Below are experts of layer 3 (counted from 0) of a mixture-of-experts language model. Rows are named router (the router's row for the expert), down (a neuron's output weights, with its number) and show model dimensions 0-63. Each number is 128 + 24 x the weight over its row's rms, rounded and kept within 0 to 255.
Before each expert's rows: "comes before" lists some tokens at least twice as common just after its tokens as in all text. This comes from a sample of Wikipedia text that the model never trained on. Tokens count by the router's weight.

# expert 31
comes before: "-", " The", "|", "==", " He", " In"
router [118 151 152 143 166 137 122 147 129 120 167  78 152 126 131 115 125 123 105 129 124 160  99 122 144 126 115 158 116 114 116 152 105 167 130 131 160 108 131  96 106 110 156 149  97 174 130 137 117 152 172 123 137 139 135 134 129 153 146  69 115 120 143 116]
down0 [143 121  98 100 128 150 113 123 129 135 162 104 152 131 174 147 115 100 135 117 160  86 115  82  90 149  79  95 152  90 108 148 145 100 102 118 139 121 155 144 101 157 142 102 159 112  92 169 110 168 110 122 138 137 100 150 100 137 101 161 113 129 144 128]
down1 [148 114 110 150 119 154 124 107  83 107 122 127 145 119 123 100 116  74 108 151 106 145 159  84 152 130 116 113 154 140 124  65 129 120 122 190 104 106 125 108 121 143  94  98 152 134 110 126 141 146 155 127 157 107  95 139 123 121 105 116 135 151 177  75]
down2 [158 159  82 131 148 106 146 142 142  87 131 128 133 129 115 118 147 192 127 154 125 163 150 177 145 150 159 128 179 142 179 147 116 127 139 158 139 118 110 115 170 110  96 114 102 156 122 151 122 129 151 145  91 131 162 147 167 144 126 137 142 126  85 120]
down3 [ 89 143 152 126 119 115 152  99 101 152 126 139  73 126 166 106 126 104 144 135  92 137 141 151 141 109 121 126 148 182 158 120 116 112 112 154 155 148 132 137 111 116 148 113 111 129 122 127 166 104 143 146 137 140 130 170 151 113 134 162 126 140 113 171]
down4 [152 129 142 112 133 120 130 135 142 134 118 121 168  67  97 144  86  74 131 146 119 133 144 100 100 129 138 154  56 109 104 156 164 124  85 126 133 130 129 131 156 139 145 105 130 125 105 131 156 150 153 129 140 108  39 148 128 126 120 116 162 119 107 138]
down5 [132 125 106 139  92 155 142 105 113 122 114 128  91 106 153 104 116 134 143 102 165 161 172 152 153 120 110 139 167  80 135  70  99 113 109 171 169 105 130 104 130 128 111 168 134 128 165 138 116 121 100 111 156 141 136 111 109 162 109 151 111 110 144 157]
down6 [155 140 129  96 143  87 146 157 136 110 139 132 128  89 146  78 110 175 152  97 128 190 151 146 104 125 144 154 120 162 172 109 138 132 113 151 145 118 105 164 132 129 130 143  99 169 144 141 141 132 116 172 110 124 121 142 145  92 118 154 137 107  98 121]

# expert 9
comes before: " |", ".", "0", ";", "–", " |\n"
router [ 99 143 112 173 157 130 118 153 140 110 143 129 146 128  94  92 124 132 115 101 115 154 124 113 162 175 105 105 146 140 108 145 108 140 158 114 115  98  84 105 124 110 136  88  94 151 163 158 106 158 133 120 157 131 125 115 123 131 169 123 126 136 161  91]
down0 [ 95 119 125 114 106 128  89 123 129 124  89  74 146 151 132 147 134 133  95 118 119 145 115 163 162 115 144 154 156 145 166 119 117 112 103 128  94 160 108 101  99 119 172 131 168 173 114  81 114 125 143 127 120 194 106 135 132 181 129 130 133 125 142 107]
down1 [100 180 126 118 128 106 145 122 143 152  91 129 131 160 116 125 120 161 166 122 139 124 119 148  93 156 133  65 106  74 135 136 161 150 173  89 167 107 119 158 124 128  87 143 129 135 178 130 173 142 132 164 162 128  99 137 164 151 151 105 135  93 149 173]
down2 [164 131 160 153  98 132 161  79  80 142 103 132 162 161 121 125 108 151 119 122 100 102 139 142 147 129 128 125 133  79  89 134 138 102 136 111 149  94 100 136 127 106 121 126 146 129 172 123 126  95  78 135 139 105 147  71 153 131 126 129 126 126 105 118]
down3 [ 76 145 111 148 109 116 113 145  80  90 110 164 169 143 129 183 148 155 104 100 130  89 163 118 104 140 156 111 142 116 130 133 129 135  90 130 140  85 115  86 144 101 141 115 135 153 106 162 112 134 107 136 110 168 124 124 154  96 148 145 117  91 132 109]
down4 [ 78 106  95 160 131 108 133 100  94 108 151 115 161 122 135 139 140 108 123 153 113 122 130 141 122 137 146 136 108 141 120 100 126 158 125 121 142 134 145 137 116  96 128 120 149 172 104 160 152 157 128  89  81  63 111 152 104 130 120 135 147 111 108 107]
down5 [115  87  84 131 138  81 141 132 134  95 144 113  98 120 135 153 121  97 156 126 148 120 164 137 156 157 126  85 131 138 147  95 137 141 119 117 122 162 124  95 153  97 134 106 143 137 147 104  86 131 149 130  98 123 103 123 124 144 133 174 151 111 128 144]
down6 [ 84 112 122 124 127 146 113 110 103 136 117 161 138 138 107 169 153 126 129 145 103 129 155 169 126 125 123 141 152 141 148 106 147 131  94 144 116 175 109  88 110 119 142 112 163 151  64 154 133 146 147 150 126 152 147 137 118 112 119 137 126  97 140 144]

# expert 25
comes before: " to", " by", "\n", " in", " of", ":"
router [ 92 184 160 161 161 138  93 160 132 107 159 111 148 149 123 104 103 121 113 150 130 151 114 128 140 157  92 116 135 161 108 165 107 140 134 126 110 106  99 109 118 124 159 119 103 149 154 147 116 148 161 118 155 129 134 161 145 166 129  96 140 145 167 105]
down0 [117 123 107 111  97 116 136 178  95 117 101 173 118  87 137 133 149 146 127 111 141 130 198 147 109 125  95 133  93  31 137 112 115 151 133 120 107 101 149 143 149 182 129 114 136 134 139 121  95 151  97 165 159 144 144 117  94 134 152 124  88 170 157 183]
down1 [117 149 113 136  97 100 116 118 134 149 168 175 141 122 167 148 124 126 127  92 128 137  64 174 142 121 140 126 126  74 131 118 114 165 141 137 118 126 193 136 121 156 159 159 110 158 131 110 129 134 148  78 153 115 113 109 124 135 114  92 122 136 169 136]
down2 [140 108 130 135 153 142 155 157  89 116 117 120 150 150 138 128 139  81 161  72  97 119 176  97 126  81 136 114 142 163 119 129 126 133  84 145 135 106 135 117 138  67  76 140 152 121  65 117 129 108 113 138 120 147 114 119 123 130  78 149 113 171 134 125]
down3 [139 151 130 148 159 132  89 141 133 137  87 109 148 104 126 144 133 111 101 203 135  83 129 135 181 115 151 133 100 116 117 113 127 111 153 144 105 174 149 152 145 146 157 107 103 103 122 105 115 147 130 109  89 106 120 121 134 118 134 107 112 119  98 133]
down4 [155 134 112 111 110 132 120 123 129  97 104 147 121 150  99 157 169  84 161 111 149 157 185  76 130 120 141 105 125 110 144 160 132 127 117 124  97  68 107 116  88 123  94 118 126 127 130 110 165 125 101 133 126 155 145 126  80 108 142 135 156 156 136  90]
down5 [139  95 129 126  89 130 136 112 111 101  95 143 143 170 126 158  75 112 137 167 130 113 125 130  78 157 106 130 122 111 165 131 120 119 153 151 159 135 159 120 118 147 121 113 152 119 136 129 159 164 132 111 132 122 122 132 134  94 159 111 145 110 133 154]
down6 [150 138 128 147 119 109 160 145 113 121 115 105 104 154 119 122 151 125 172 142 123 138 136 125  91 119 125 106 121 115 119 134 154 145 155 148 122 126 133 111 101 104 102 139 126 112 153 114 180  79 130 151 104 118 148  77 112 133 141 152 108 121 117 107]

# expert 27
comes before: " the", " a", " to", " been", " his", " an"
router [ 98 120 160 141 147 142  93 128 114  84 137 124 123 124 107 121 135  99 109 102 143 154  99 114 138 172 119 108 116 128 132 163 109 131 164 111 157 123 115 132 113 128 141 123  97 138 163 145 119 142 161 123 183 153 117 121 113 151 155  88 109 162 140 118]
down0 [ 94 139 121  94 132 145  96 108 134 135 134 101 102 137  95 136  84 179 142  96 128 120 130 158 141 151 110 134 129 110 128 136 120  86  94  78 134 133 154  98 119 160 122 121 137 121 166 109 140 110 125  90 132 129  93 131 140  98 135 139 146  88 116 103]
down1 [131 138 147 163 157 137  76 121 125 117 129 135 135 132 167 116 166  92  97 153 144 114 116 122 116 130 154  94 127 144 131 148 146  81 125 132 138 166  92 150 128 136 188 125 125 164 136 112 117 154 148 131 104 108 132 136 117 141 160  87 117 153 137 109]
down2 [121 133  87 161 112 134 132 145 138 143 127 116 185 146 124 113 102 104 110 111 146 129 148 144 124 126 118 105 102  79  76  51 142 125 119 125  88  97 112 138 113 114 136 129 142 168 130 137  94 170  94 162 142 127 129 132 120 159 124 122 152 122 162 164]
down3 [108 113 163 141 144 152  84 117 101 122 144 143 130 101 149 122 142  87 124 140 159 168 114  91 101 119 126 116 114 159 171 143 141 103 117 120 126 166 119 140 113 148 171 126 162 148 103 112 146 156 146 116 122  71  95 114 127 153 140  94 116 145 161 102]
down4 [134 115  93 171 104 108 120 172 100 123 126 109 164 138 101  92 127 127 117 181 137 157 122 149 187 113 117 148 154  97 150  89 123 122 134 179 105 123 139 155 106 121  96 101 113 126  92 116 150 144 131 132 121 124  95 136 169 127 104 123 150 161 144 114]
down5 [114 121 132 156 158 128 137  94  88 116  96 118 136 158 118 109 146 132  91 183 158 126 130 134 137 115 111 128 147 152 130 101 130 141 151 154 100 108 140 112 159 144 115 107 119 144 149 143 132 113 133 149 111 140 107 127 107 107  77 101 178 146 159 104]
down6 [131 147 152  94 178  96 148 116 129 101 159 115 103 164 134 120 124 154 130 140 106  98 137 150 124 124 160 117 138 138 136 115 118  95  85 113 131 124 103 155 136 113 125  94 139 115 137 188 146 160 128 126 121 139 146 112 105  98 128 117 128 151 115  95]

# expert 6
comes before: "20", "19", "0", "1", "|", " |"
router [120 157 146 133 157 116 109 173 124 108 158 121 132 117 104 101 111 139 114 129 113 166 103 108 149 167 107 132 146 148 111 158 104 136 141 112 138 121 105 130 104 107 166  99 100 159 134 164  98 179 152 145 148 157 145 134  93 139 145 132 107 155 115 105]
down0 [112 128 151 155 147  77 114 120 129 113 178 132  83 132 174 175 185 146 158 129 103 123  98 133 145 113 117 113 115 148 133 117 159 146 151 146 145  89 139 157  99 117 102 149 128 135 138  93 119 147 129 154 142  60 167 123 166  83 130 134 140 133 156 112]
down1 [155 119 120 124 153 105 160 117  90 171 117 137  96 119 118 150  93  73 138 103 117 158 120 142 148 108 115 148 121 160 141 125 169 149 130 169 127 110 108 116 119 121 122 121 132 126 126 107 165 130 120  94 147 122 127 137 135 164 117 109  96 144 181 115]
down2 [134 166  97 149 123 109 133 121 112  94  74 121 102 145  99  95 166  94 150 185  99 110  87 158 109 162 147 158 149 119 101 140  79 128 122 127 116 121 154 137 142 102 120  88 143 125 119 146 164 139 146 116 119 128 130 148 152 107 126  95 135 128 136 124]
down3 [ 94 162 142 159 161 149 115 136 158 158 134 159 152  80 123 120 180 175 129 149 146 101 113 124 154 124 108 126 113 125 136 101 149 131 100  92 145 154 143 115  86 145 134 160  93 129  85 130 143  98 124 107 152 103 101 134 157 151 151 116 130  94 174 140]
down4 [174 122 118 117 145  81 119 146 132 101 140 116 100 105 138  86 133 134 114 131 134 136 116 136 100 126 153 133 147 103 176 103 128 137 147 138 144 148  87  97 132 155 106  96 154  98 110 155 139 143 116 131 104 183 125 155 133 125 136 116 136 120 108 130]
down5 [124 115 106  99 102 141 110  98 120  92 117 112 126 106  82  92  97 124  86 116 155 117 127 177  92 151 141 133 155 133 145 145 110 115 134 178 146 122 117 161 137 127 153 108 108 136 124 153 163 121 112 103 121 147 116 145 115 114 148  66 117 151 122 128]
down6 [ 99 131 100 114  97 167 150 101 103 100 112  81 184 141 149 143 125 147  73 147 151 136 105 165 124 120 100 123 117 130 132 106 138  93  97 117 156 123 156 142  71 162 134 121 144 153 125 129 173 122 102 132 121 131 162 141 130 117 125 101 142 161 134 141]

# expert 15
comes before: " ", " \"", " which", " —", " who", " W"
router [104 133 162 125 138 119 100 141 131 119 160 119 142 121  52 112 132 160 120 115 121 199 128 150 168 160 137 139 138 157 139 143 114 140 120 138 127 116 141 138 112 129 157 123  74 156 165 128 134 111 165 146 161 144 138 152 164 120 158 120  98 123 160 119]
down0 [168 147  87 104  88  88  92 175 130 121 151 150 135 109 134 143 122 156 137 117 126 120 107 105 128 182 163 111 102  98  74 111 149 162 139 122 117 117 131 137 140 186 107 136 124 144 126 117 149 169  76 141 111  88 108 113 112 137 113 101 179 167 146  92]
down1 [116 123 116 143 161 103  95 110 120  85 111 129 130 128 124 140 148 124 112 156 103 127 116  92 175  99 119 139 190 155 114 107 138 126 136 162 113 129 126 119 107 109  93 133 173 155 125 150 122 143 138 134 121 143  94 155 148 100  73  99 131 128 133 116]
down2 [120 141 118 137 126 147 135 120  74 122  83 117 134  95 165 114 143 130  89 111 147  97 138 140 104 124 127 156 153 145 153 113 142 122 106  99 157 147 121 120 125 152 131 102 118 136 121 154 101 142 126 101 135 145 115 103 125 155 172 142 115 141 112 101]
down3 [143  94 168 141 145 148 116 125 132 111  88 113 122 102 108 106  83  58 128 122 121 118 134 127 101 126 104 138 117 106 111 132 131  96 111 115 131 155 140 174 106 118 132 105 137 115 101 118 149  86 117  75 154 119  95 124 115 125 155 149 131 116  91 171]
down4 [ 98 157 155 104 120 124 135 119 160 163 108 139 117 119 146 131 155 140  87 142 142 103 130 115  99 107 141  92 133 108 132 133 140 160 114  74 119 125  97 145 139 109 134 120 142  89  87 113 146 152 137 133 103 109 150 163  98 159 130 143 129 140 161  95]
down5 [126 121 113 120 155 156 166 114 130 141 105 184 113 108 142 142 118 132 135 171 100 137 107 159  98 114 136 108 108 115 161 139 148 128  77 177 154 135 160 123  93 154 101 131 145 103 131 140 101 119 145 154 123 132 118 128 160 140 137 138 132 109 139 130]
down6 [109 135 100 125 108 126 147 123 106 123 111 141 132 146 107 116 141  93 135 165 116 123 125 144 105 112 139 127 181 130 106 134 134  93 112 168 141 110 135  83 114 125  81 116 199 103 113 137 134 165 130 121 135 149  87 115 121 140 149 117  98 116 155 102]

# expert 2
comes before: "20", "19", "18", "1", "2", "3"
router [100 155 140 117 157 188 127 155 153  92 130 107 132 113  97 106 131  73 131 110 115 151 151 100 120 141 103 143 124 124 125 116  96 132 136 126 142 109 156 133 137 137 151 102 121 124 156 142 156 148 120 134 161 142 171 174 108 140 122 108 121 145 120 117]
down0 [143 166 172 115 153  95 123 117 129  81 143 136 123 171 157 159 103 162 115 125 143 118  48 157 108 141  94 165 141 133 172 164 141 132 124  93 170 111 127 131  80 111 102 126 112 175 104 118 141 127 134 117 119  83  85 126 155 151 123 136 120 160 138 102]
down1 [147 153 185  70 145 125 147 140 128 129 114 126 104 125 114 100 115 138 100 139  79 141 125 118 101 160 143 172 164 104 187 114 111 130  94 116 116 146 124 151 122 149 122 155 117 138 172 132  95 131 111 105 150 137 130 164 125 114 116 141 150  74 140 126]
down2 [175  86 151 149 132 132 142 126 127  90 130  84 129  99 144 130  66 190 131 114 122 147 140 115 169 164 137 106  72 135 131 108 138 105 177 158 129 129 143 155 106 144 131 129 138 172 132 162 115 156 131 133 160 102 113  74 129 131  98  68 159  99  89 110]
down3 [159  81 128 103  80 143 106 133 145 134  86 113 159  81 151  90  88 185 148 139 147 139 164  96 149 131 169  99  88 113  79 108 137 104 113 154 111 140 117 118 158 124 107 143 133 125 121 108 115  99 114 128 130 114 153  77 154 121 139 106 144 115 135  81]
down4 [153 125 143 148 131 116 110  92 106 143 140 124 109 147 151 150 145 148 122 177 130  89  94 112 100 120  99 157 133 135 148 133 159 130 132 103 113 154 148 126 153 151  73  93 150 111 102 108 147 116 103 163 125 117 142 129 188 118 148 152 101 158 186 133]
down5 [105  78 112 112  99 134 118 138 105 143 115 152 144 104 122 100 106 133 106 111  75 134 206  91  96 167 165  63 101  97 155  94 168  82 164 121  96 129  99 121 133 134 161 144 116 142 175 142 113  77 163 120  96  96  86 105 118 148 135 144 163 115 108 154]
down6 [138 105 144 167 114 130 172 120 144 127 118 157 152 161 177 101 118 150  64 142 110 103 134 125 118  99  87 107 116 116 111 191 117  98 120 103 165 152 150 135  84 158 146 107  93 127 131 126 105 126 152 124 124 129  91 141 123 162 131  90 141 133 126 150]

# expert 7
comes before: "-", "|", ":", "==\n", "\n", "The"
router [141 135 159 155 107 132 138 172 173 122 151 103 161 120 111 121 102 141 122 102 108 134  96 103 171 149 109 136 123 132 151 157 132 161 145 133 122 118 125 128 110 122 135 102 123 141 163 120 107 157 170 139 137 149 145 168 164 130 140  90 129 107 151  98]
down0 [128 113 128 147 108 124 119 114 108 151 147  93 151 115  99 143 168 103 160 101 131 106 106 113 145 109 108 124 122 126  83 131 164 134 125 109 116 115 123 120  62 128 106 143 129 145 139 135 118 110 146 144 119 128  94 126 123 113 115 185 101 132 162  92]
down1 [134 131  85  58 135 100 135 142 126 119 110 118 164 119 113 168  92 149 157 130  94 106 146  90 138 138 133 111 126 106  96 157 130 113 169 156 133 147 125 119  74 128 137 135 140 114 183 134 126 136 128 122 135 124 151  95 101 100 115 148 125 100  83 154]
down2 [105 127 133 120 111 114 156  81 130 153 140  91 113  60 152 121 149 153 147 112 159 145 160 114 117 135 130 166 171 132 124  76 111 125  88 175 172 120 164 136 110 124 106  97 123 144 150  80 155  94  98 111  83 102  92 139 109 135 133 165  96 135 137 110]
down3 [ 74 182 115 139 140 145 133 132 112 106 142 103 109 128 117 107 140 102 126 153 135 101 131 147 125  77  91 137 178 142 104  95 143 101 132 159 163  91 126 111 135 132  78 107 164 127 150 130 130 157  92 167 119 123 136 138  81 156 112 130 128 126 170 145]
down4 [115 111 125 122  65 134 130 129  96 148 160 106 123 120 184 104 101 112 104 125 154 125 127 143 166 124 126 135 125 163 102  73 154 134 154 105 179  82 105  99 126  91 146 112 107 128  72 155 119 125  94 137 123 162 159 140 108 133 122 128 101 157 166 107]
down5 [120 121  78 143 152 129 153  98  91  98 130  88 130 132 103 122 115 145 109 144  96 156 172 133  94 128 143 140 178 143 148  95 131 135 157 135 140 127 113 152  81 117 117  91 108 125 132 152 199 117  59  85 122 108 125 113 102 153 109 131 135 146 134 149]
down6 [142 123 160 149 127 147 146  99  98  90 140 158 136 172 118 106 110 116 122 152  94 131 185 163 161 131 160 114 128  93 143 161 137 142 112 104 112 157 169 125  68 137 113 107 132 148  81 132 145 145 105  90 157 134 121 128  91 159 113 124 139 141 142 133]

# expert 4
comes before: " of", ",", " to", ".", " in", " and"
router [108 142 119 142 142 146 124 136 130 132 126 117 128 151 107 119  91 100  95 118 137 152 133  94 136 138 103 148 147 136 119 138  86 153 167 113 133 103 129 129  77 108 162 132  98 143 161 120 136 124 125  70 186 152 152 122 134 120 120  98 128 143 140 121]
down0 [106  82 162 113 106 101 124 132 125 101 119  94 160 141 100 147 181  92  91 104 140 121 177 138 123 119 150 125 131  88 152 133 115 135 119 181 163 109 156  77 121 139 160 128 143 129 156 146 111 137  85 167 119 133 153 204 162 114 131 171 101 124 117 113]
down1 [112 126 129 126 140 171 150 110 125 117 110 131  68 138  84 143 156 134  97 163 138 124 133  99  78 126 137 120 135 124 115 151 129 128 173 108 112 130 160 133 122 135 106 127 138 148 168 147 131 140  86 140 102 134 122 143 116 142 107 148 117 131  74 103]
down2 [148 124 113 149 129 150 123 139 120  83 122 139 156  64  97 145 156 162 147 142 158 168 144 153 120 111 170 144 110 101  86 152 124  91 195  97 116 124 130 157 104 109 131 136 124 131 185  83 148 167  99 115 116 168 118  73 125 122  87 125 118 165 106 138]
down3 [140 122 164  95 157 191 130 181 116 131 151 145 125  67 121 134 112 106 116 178 167 180  81 123  87 153 123  92 110 124 112 122 154 134 135  96 100 105 164 157 135 171 141 140 137 146 162 140 167 135 162 142 117 184 136 154 103 123 112 126 145 148 165 123]
down4 [147 111 110 128  91 149 111 112 150 127 194  81 154  97 127 104 124 159 159 163 174 139 106 146  96 152 110 103 143 125 148 122 170 135 127  88 122 117 133 176 108 127  82  83 115 127 139 112 113  89 111 167 147  94 159 110 124 161 122 159 134 163  81 140]
down5 [134 126 101 137 132 169 130 164 123 159 129  92  44 150 111 109  99 128 156 144 118 139 100 143 149 108  64 112 121 115  96 139 118 146  75 176 134 159 153 147 141 136 142 147 123 187 129 119 131  90 152 109  85 155 132 168 128 138 104 148 134 146 104 162]
down6 [124 133 111 143 144 131 105 156  87 135 132 139  79 133 102 126 113 171 158 120 144 139 139 157 109  96  84  63 125  94 145 110 164 162 119 126 113  97 154 102 146 122 115  83 184  98  77 142 115 159 107 144 141 119 163 128 123 121 128 150  99 115 139 103]

# expert 17
comes before: ",", "–", "\n", ")\n", ".\n\n", ")"
router [100 172 140 116 136 173 126 166 163 121 122 127 153 120 109  99  98 104 107 116 139 162 121  98 143 136 140 129 153 108  96 137  93 145 162 146 125 105 158 103 108 126 143 128 103 177 166 104 131 158 171 115 176 165 152 146 136 111 149 116 125 144 172 113]
down0 [127 125 139 177 131 168 104 119 111 121 134 121 101  51 128 140 115 109 110 105 121 150 144 156 149 126  88 129 109 124 143 108  87 113 121 116 101  98 146 122  88 150 111 146 114 105 151 120 116 148 139 115 149 112 102  96  84 147  95 135 130 119 110 180]
down1 [ 98 121 147 137 141 121 108  93 155 100 107 103 124 147 131 147  96 142 124 132 105 111 148 141 108  93 191 137 138 113 130 120  83 179 147  92 144 162 118 126 146 135 142 103 124 147 173 105 145 123 106 162 142 175 111 130 131  96 109 132 157  89 124 117]
down2 [157 127 105 146 148  89  81 143 136 129 117 122  98 133 140 115 108 139 104 135 107 117 112 108  83 125 145 153 113 152 148 154 123 138  76 106  97 144 157 134 147 140 146 129 121 126 107 113 130 118 159  95 103 134  88 158 132 139 108 174 160 133 128 120]
down3 [130 143 134 130  94 103 125 106 158 167  92 121 104 101 136 111  91 122 146 189 150 120 131 140 167 154 137 113  96  81  88 173 136  88 148 135 117 162 102 167  97 111 162  97 115 131 136  94 119  79 104 128 143 146 121 134 150 119 150  98 101  93 103 151]
down4 [139 106 146  84 150 126 110 156 138 124 134 128 125 155 121 126 130 141 108 131 108 124 148 114 136 124  72 107  83  99 168  93 127 155 124 142  93 121 120 114 173 171 142 126 139  61 140 115 124 137 157 132 162  98 174  97 122 133 156 142 126 123 135 168]
down5 [116  97 105 139  90  88 118 125 130 106 167 120 127 134 137 121 156 127 107 145 140 170 101 152 143 141  76 127 158 166 153 117 158 174 113 131 121 140 102 125 128  98  91 116 122 101 119 154 100 126 128 128 107  88 128  97 131 205 114 108  90 138 148 102]
down6 [163  93 123 157 131 130 136 105 188  93 155  92 142 138 154 118 100 101  99 152 141 131 106 157 117 113 142 157 106 134 150 163 140 153 111 131 138  95 151 137 153 127 107 140 139 165  86 161 137 169 104 114 126 114 135 103 154 114 157 139 180 119 131 113]

# expert 3
comes before: " |", ".", "–", ",", "th", ";"
router [ 97 151 153 173 140 159 106 159 124  88 173 103 124 186  91  80 125 124  82 136 105 137 118 140 141 144  79 102 119 153 113 154 141 145 169  98  99 115 130 106 144  95 132 115 133 139 161 145 140 164 153 117 152 117 134 141 133 173 169 114  94 178 176  73]
down0 [106  92 110 120 121 116 111 110 121  66 149  99 159 140 157 145 133 136 108 134 112 130 136 118 124 139 121 165 125 170 122 119 173 147  90 143 147 145  91 120 132 123 119 120  97 164 103 135 141  96 163 143  98 146 131 123 139 121 113 146 121 110 156 121]
down1 [ 97 120 178 121 118 114 159 136  76 136 134 126 145 124 113 173 157 121 177  96 123 130 121 124 128 127 149 109 137 127 130 155 160 122 115 108 106 153  93 170 101 136 138 100 161 123 103 132 125 117 124 139 159 160 157 125 156 111 135 138 114 121 135 126]
down2 [158  97 153  93  83 129 118 127 191 116 142 143 155 114 120 171 152 138  88 128 141 116 172 121 125 129 102 124 117 125 150 150 139 113 142 139 170 106 130 155 147 126 145 137 113 160 115 105 143 134 137 154 165 120  70 136 133  80 110 113  97 153 156 140]
down3 [ 71 109 109 108 122 103  90 123 105 115 115  81 109 123 165 129 110 105 142 164 123 120 105 115 138 123 131 149 167 138 110 147 187 162 145 148  90  89 107  97  89 118 128 119 148 125 141 134  92  94 113 116  96 141 155 126 161 112  96 176 124 138 147 124]
down4 [164 145  68 118 127 145 142 110 125 128 134 160 127 173 154  85  80  75 100 164 150 133 117 135 127 134 125 167 100 127 131 110 117 153  90 116 130 160 130 120 148 122 122 104 158 135 168 105 211 140 151 145 118 100 169  98 170 145  97 113 116 122 107  97]
down5 [154 110 120  91 152 135 125 181 131  98 123 112 161 163 130  64 150 128 164 126 105 143 104 107 147  96 169 159 125 150 102 132 132 148 142 156 106  92 121  97 162 123 108 136 131 104 136 121 133 134 127 165 135 137 114 163 136 125 134 168 117 168 149  89]
down6 [130 133 142  91 130 150 125 141 122 100 112 123 118 110 102 151 117 135 159 116 101 147 139 134  93 126 128  89 149 131 111 147  91  65 134 138  93 157 132 135 100 174 144 122  88 102 151 113 127 125 141 114 140  96 142 123 134  79 103 119 142 108 138 161]

# expert 1
comes before: " ", " |", " |\n", " −", " +", " —"
router [ 97 148 123 145 146 137  96 130 156  93 144 143 143 158  89 128  85 138 143 102 107 172 111 109 150 179  98 145 155 130 117 155  97 164 161 129 133 119 144 103 125 116 152 106  90 131 157 164 103 171 132 106 168 143 150 125 140 144 164  99 125 125 159 115]
down0 [150 149 157 124 153 126 120 105 151 157 147 122 126 113 125 151 138 141 123 127 140 155 111 138 129 108 109 121 118  94 126 151 174 129 142 131 137 152 140 137 182 146 111 157  92 144 132  96 154 114 165 127 122 105 101 150 104 138 122 169 138 112 110 157]
down1 [149 133 137 155  95  86 107 143 180 117 124 147 166 165 155 128 157 137 105 125 140 121 120 126 141 194 129 140 129 155 142 153 123 148  83  88  96 140 144 156 100 143 164 119  44 135 109 132 113 123 106 124  95 132 121 173 141 101 139  89  92 131 132 101]
down2 [113 153  93 158 110 139 143 148  59 131 110 123 128 122  90 126 163 118 166 124  98  90 143 127  87  98 152  94 122 127 122 168 176 125 134 148 128 102 114 134 120 107 130 172 153 152 123 136  93 132 140 103 134 122 113 132 170 176 162 155 125 138 121 109]
down3 [118 107 107 128  93 126 114 144 130 139 115 113 117 146 143 109 106 107 121 132 119  83 141 135 113 123 169 146 137  67 115 106 123 138 120 163 167  97  82 116 128 116 123 122 179 157  76  98 124 122 101 102 134 133 124 119 111 120 119  50 113 139 115 178]
down4 [160 119 176  87 135 100 108 164 159 120 122 158 136 113  67 142 201 115 115 107 168 121 132 156 118 116 125 146 107 148 123 144 148 122 137 113 124 157 132 129  80 196 155 108  83 135 120 119 161 127 128 154 139 120  81 159 130 106 151 163 111 108 124 101]
down5 [ 96 119 104 134 104 101 143 114  96 125 101 143 121 130 144 128 135 116 159 149 155 107 131 124  97 132 119 129 101 114 122  71 117 186 140 103 126 108 141 127 133 127 134  98 152 104  94 154 127 145  73 109 133 157 112 153 121 137 130 136 147 111 186 123]
down6 [128 139 101 119 121 144 171 102 147 102 137 111 123 149 138 114 160 110  92 128 110 151  92 112 101  99  76 130  99 136 128  84 140 123 110 169 126 118 129  94 143 123  96 110 144 130 103 191 123 122  99 130 114 113 176 143 132 114 108 138 148 160 126 102]

# expert 5
comes before: " ", "|", " the", " a", " —", " his"
router [125 148 145 164 122 124 126 134 132  95 149  94 164 170 104 104 124 157 116  87 135 166  90 123 134 163 111 129 144 135 144 146 103 132 136  94 126 132 105 118  91  90 177  92 106 150 126 144 109 150 169  89 136 125 129 132 140 115 151 116 134 174 129 144]
down0 [ 61 149  92 105 115 111 142 113 136 122 119 137 124 176 163 116  84 129 152 163  89 125 108 134 127 112 159 144 124 103 124 164 130 134 171 131 150 117 138 107 153 140 135 144 100 107 114 112 134 102 123 128 149 209 132 196 138 114 140 137 136 119  75 157]
down1 [115 106 108 143 137 159 151 128 158 190 149 149 127  78 126 177  97  82 139  98 139 125 142 133 146 133 115 135  80  86 118 118 152 139 151  96 122 138 128 140 122 122  89 132 155 171 109 149 127 101 104 133 134 145 170 167 151 136 155 114 157  81 152 130]
down2 [160 190 165 126 120  92 117 173 161  98 120 130 104 170 133 118 156  84 116 119 139 107 127 180 135 115 134 110 140 163 153 129 162 122 137  83 121 157 146 124 113 154 129 100 108 132 139 170 143 122 131 141 132 123  77 107 118 109 133 121 143 103 137  93]
down3 [109 146  99 101 132 127 120 153 146  95  91 117 172 132 134 141 151 138 112  30 100 126 129 147 103 133 122 115 121 119 122 144 116 121 116 112 114  97 146 135 103 141 147 164 125 172 143 110 150 104 107 109 159 126 153 115 142 128 130 119 128 114 126 112]
down4 [123 130  77  85 104 139 127 128  70 116 102 113 162 156 185  62  83 152 158 144 105 142  96 119  71  89 102 146 149 117 152 122 107  92 155 152 126 122 152 140 105 118  99 159 109  89 173 133 107 117 144 109 116 105 123 137 173  82 126 148 119 140 123 143]
down5 [115 168 191 131 143  91 128 126 146 131 140 144 137 145 119 153 173 117  88 113 168 140 144 176 137 107 122 145 154 115 162 165 133  87 128  68 144 136 123 116 127 147 158  75 114 117 137 138 138 119 130 120  86 144 109 145  97  96 138 152 119  81 158  80]
down6 [129  89 144 149 121 156 130 125 151 175 124 151 128  79  92 148 126  95 128 137 138 135 140 139 153 130 177 120 113 105 115 115 139 172 100 120 107 148 138 139 159 161 151 133 150 113 101 160 130 142 153 125 132  99 170 151 159 164 137 110 122 122  84 122]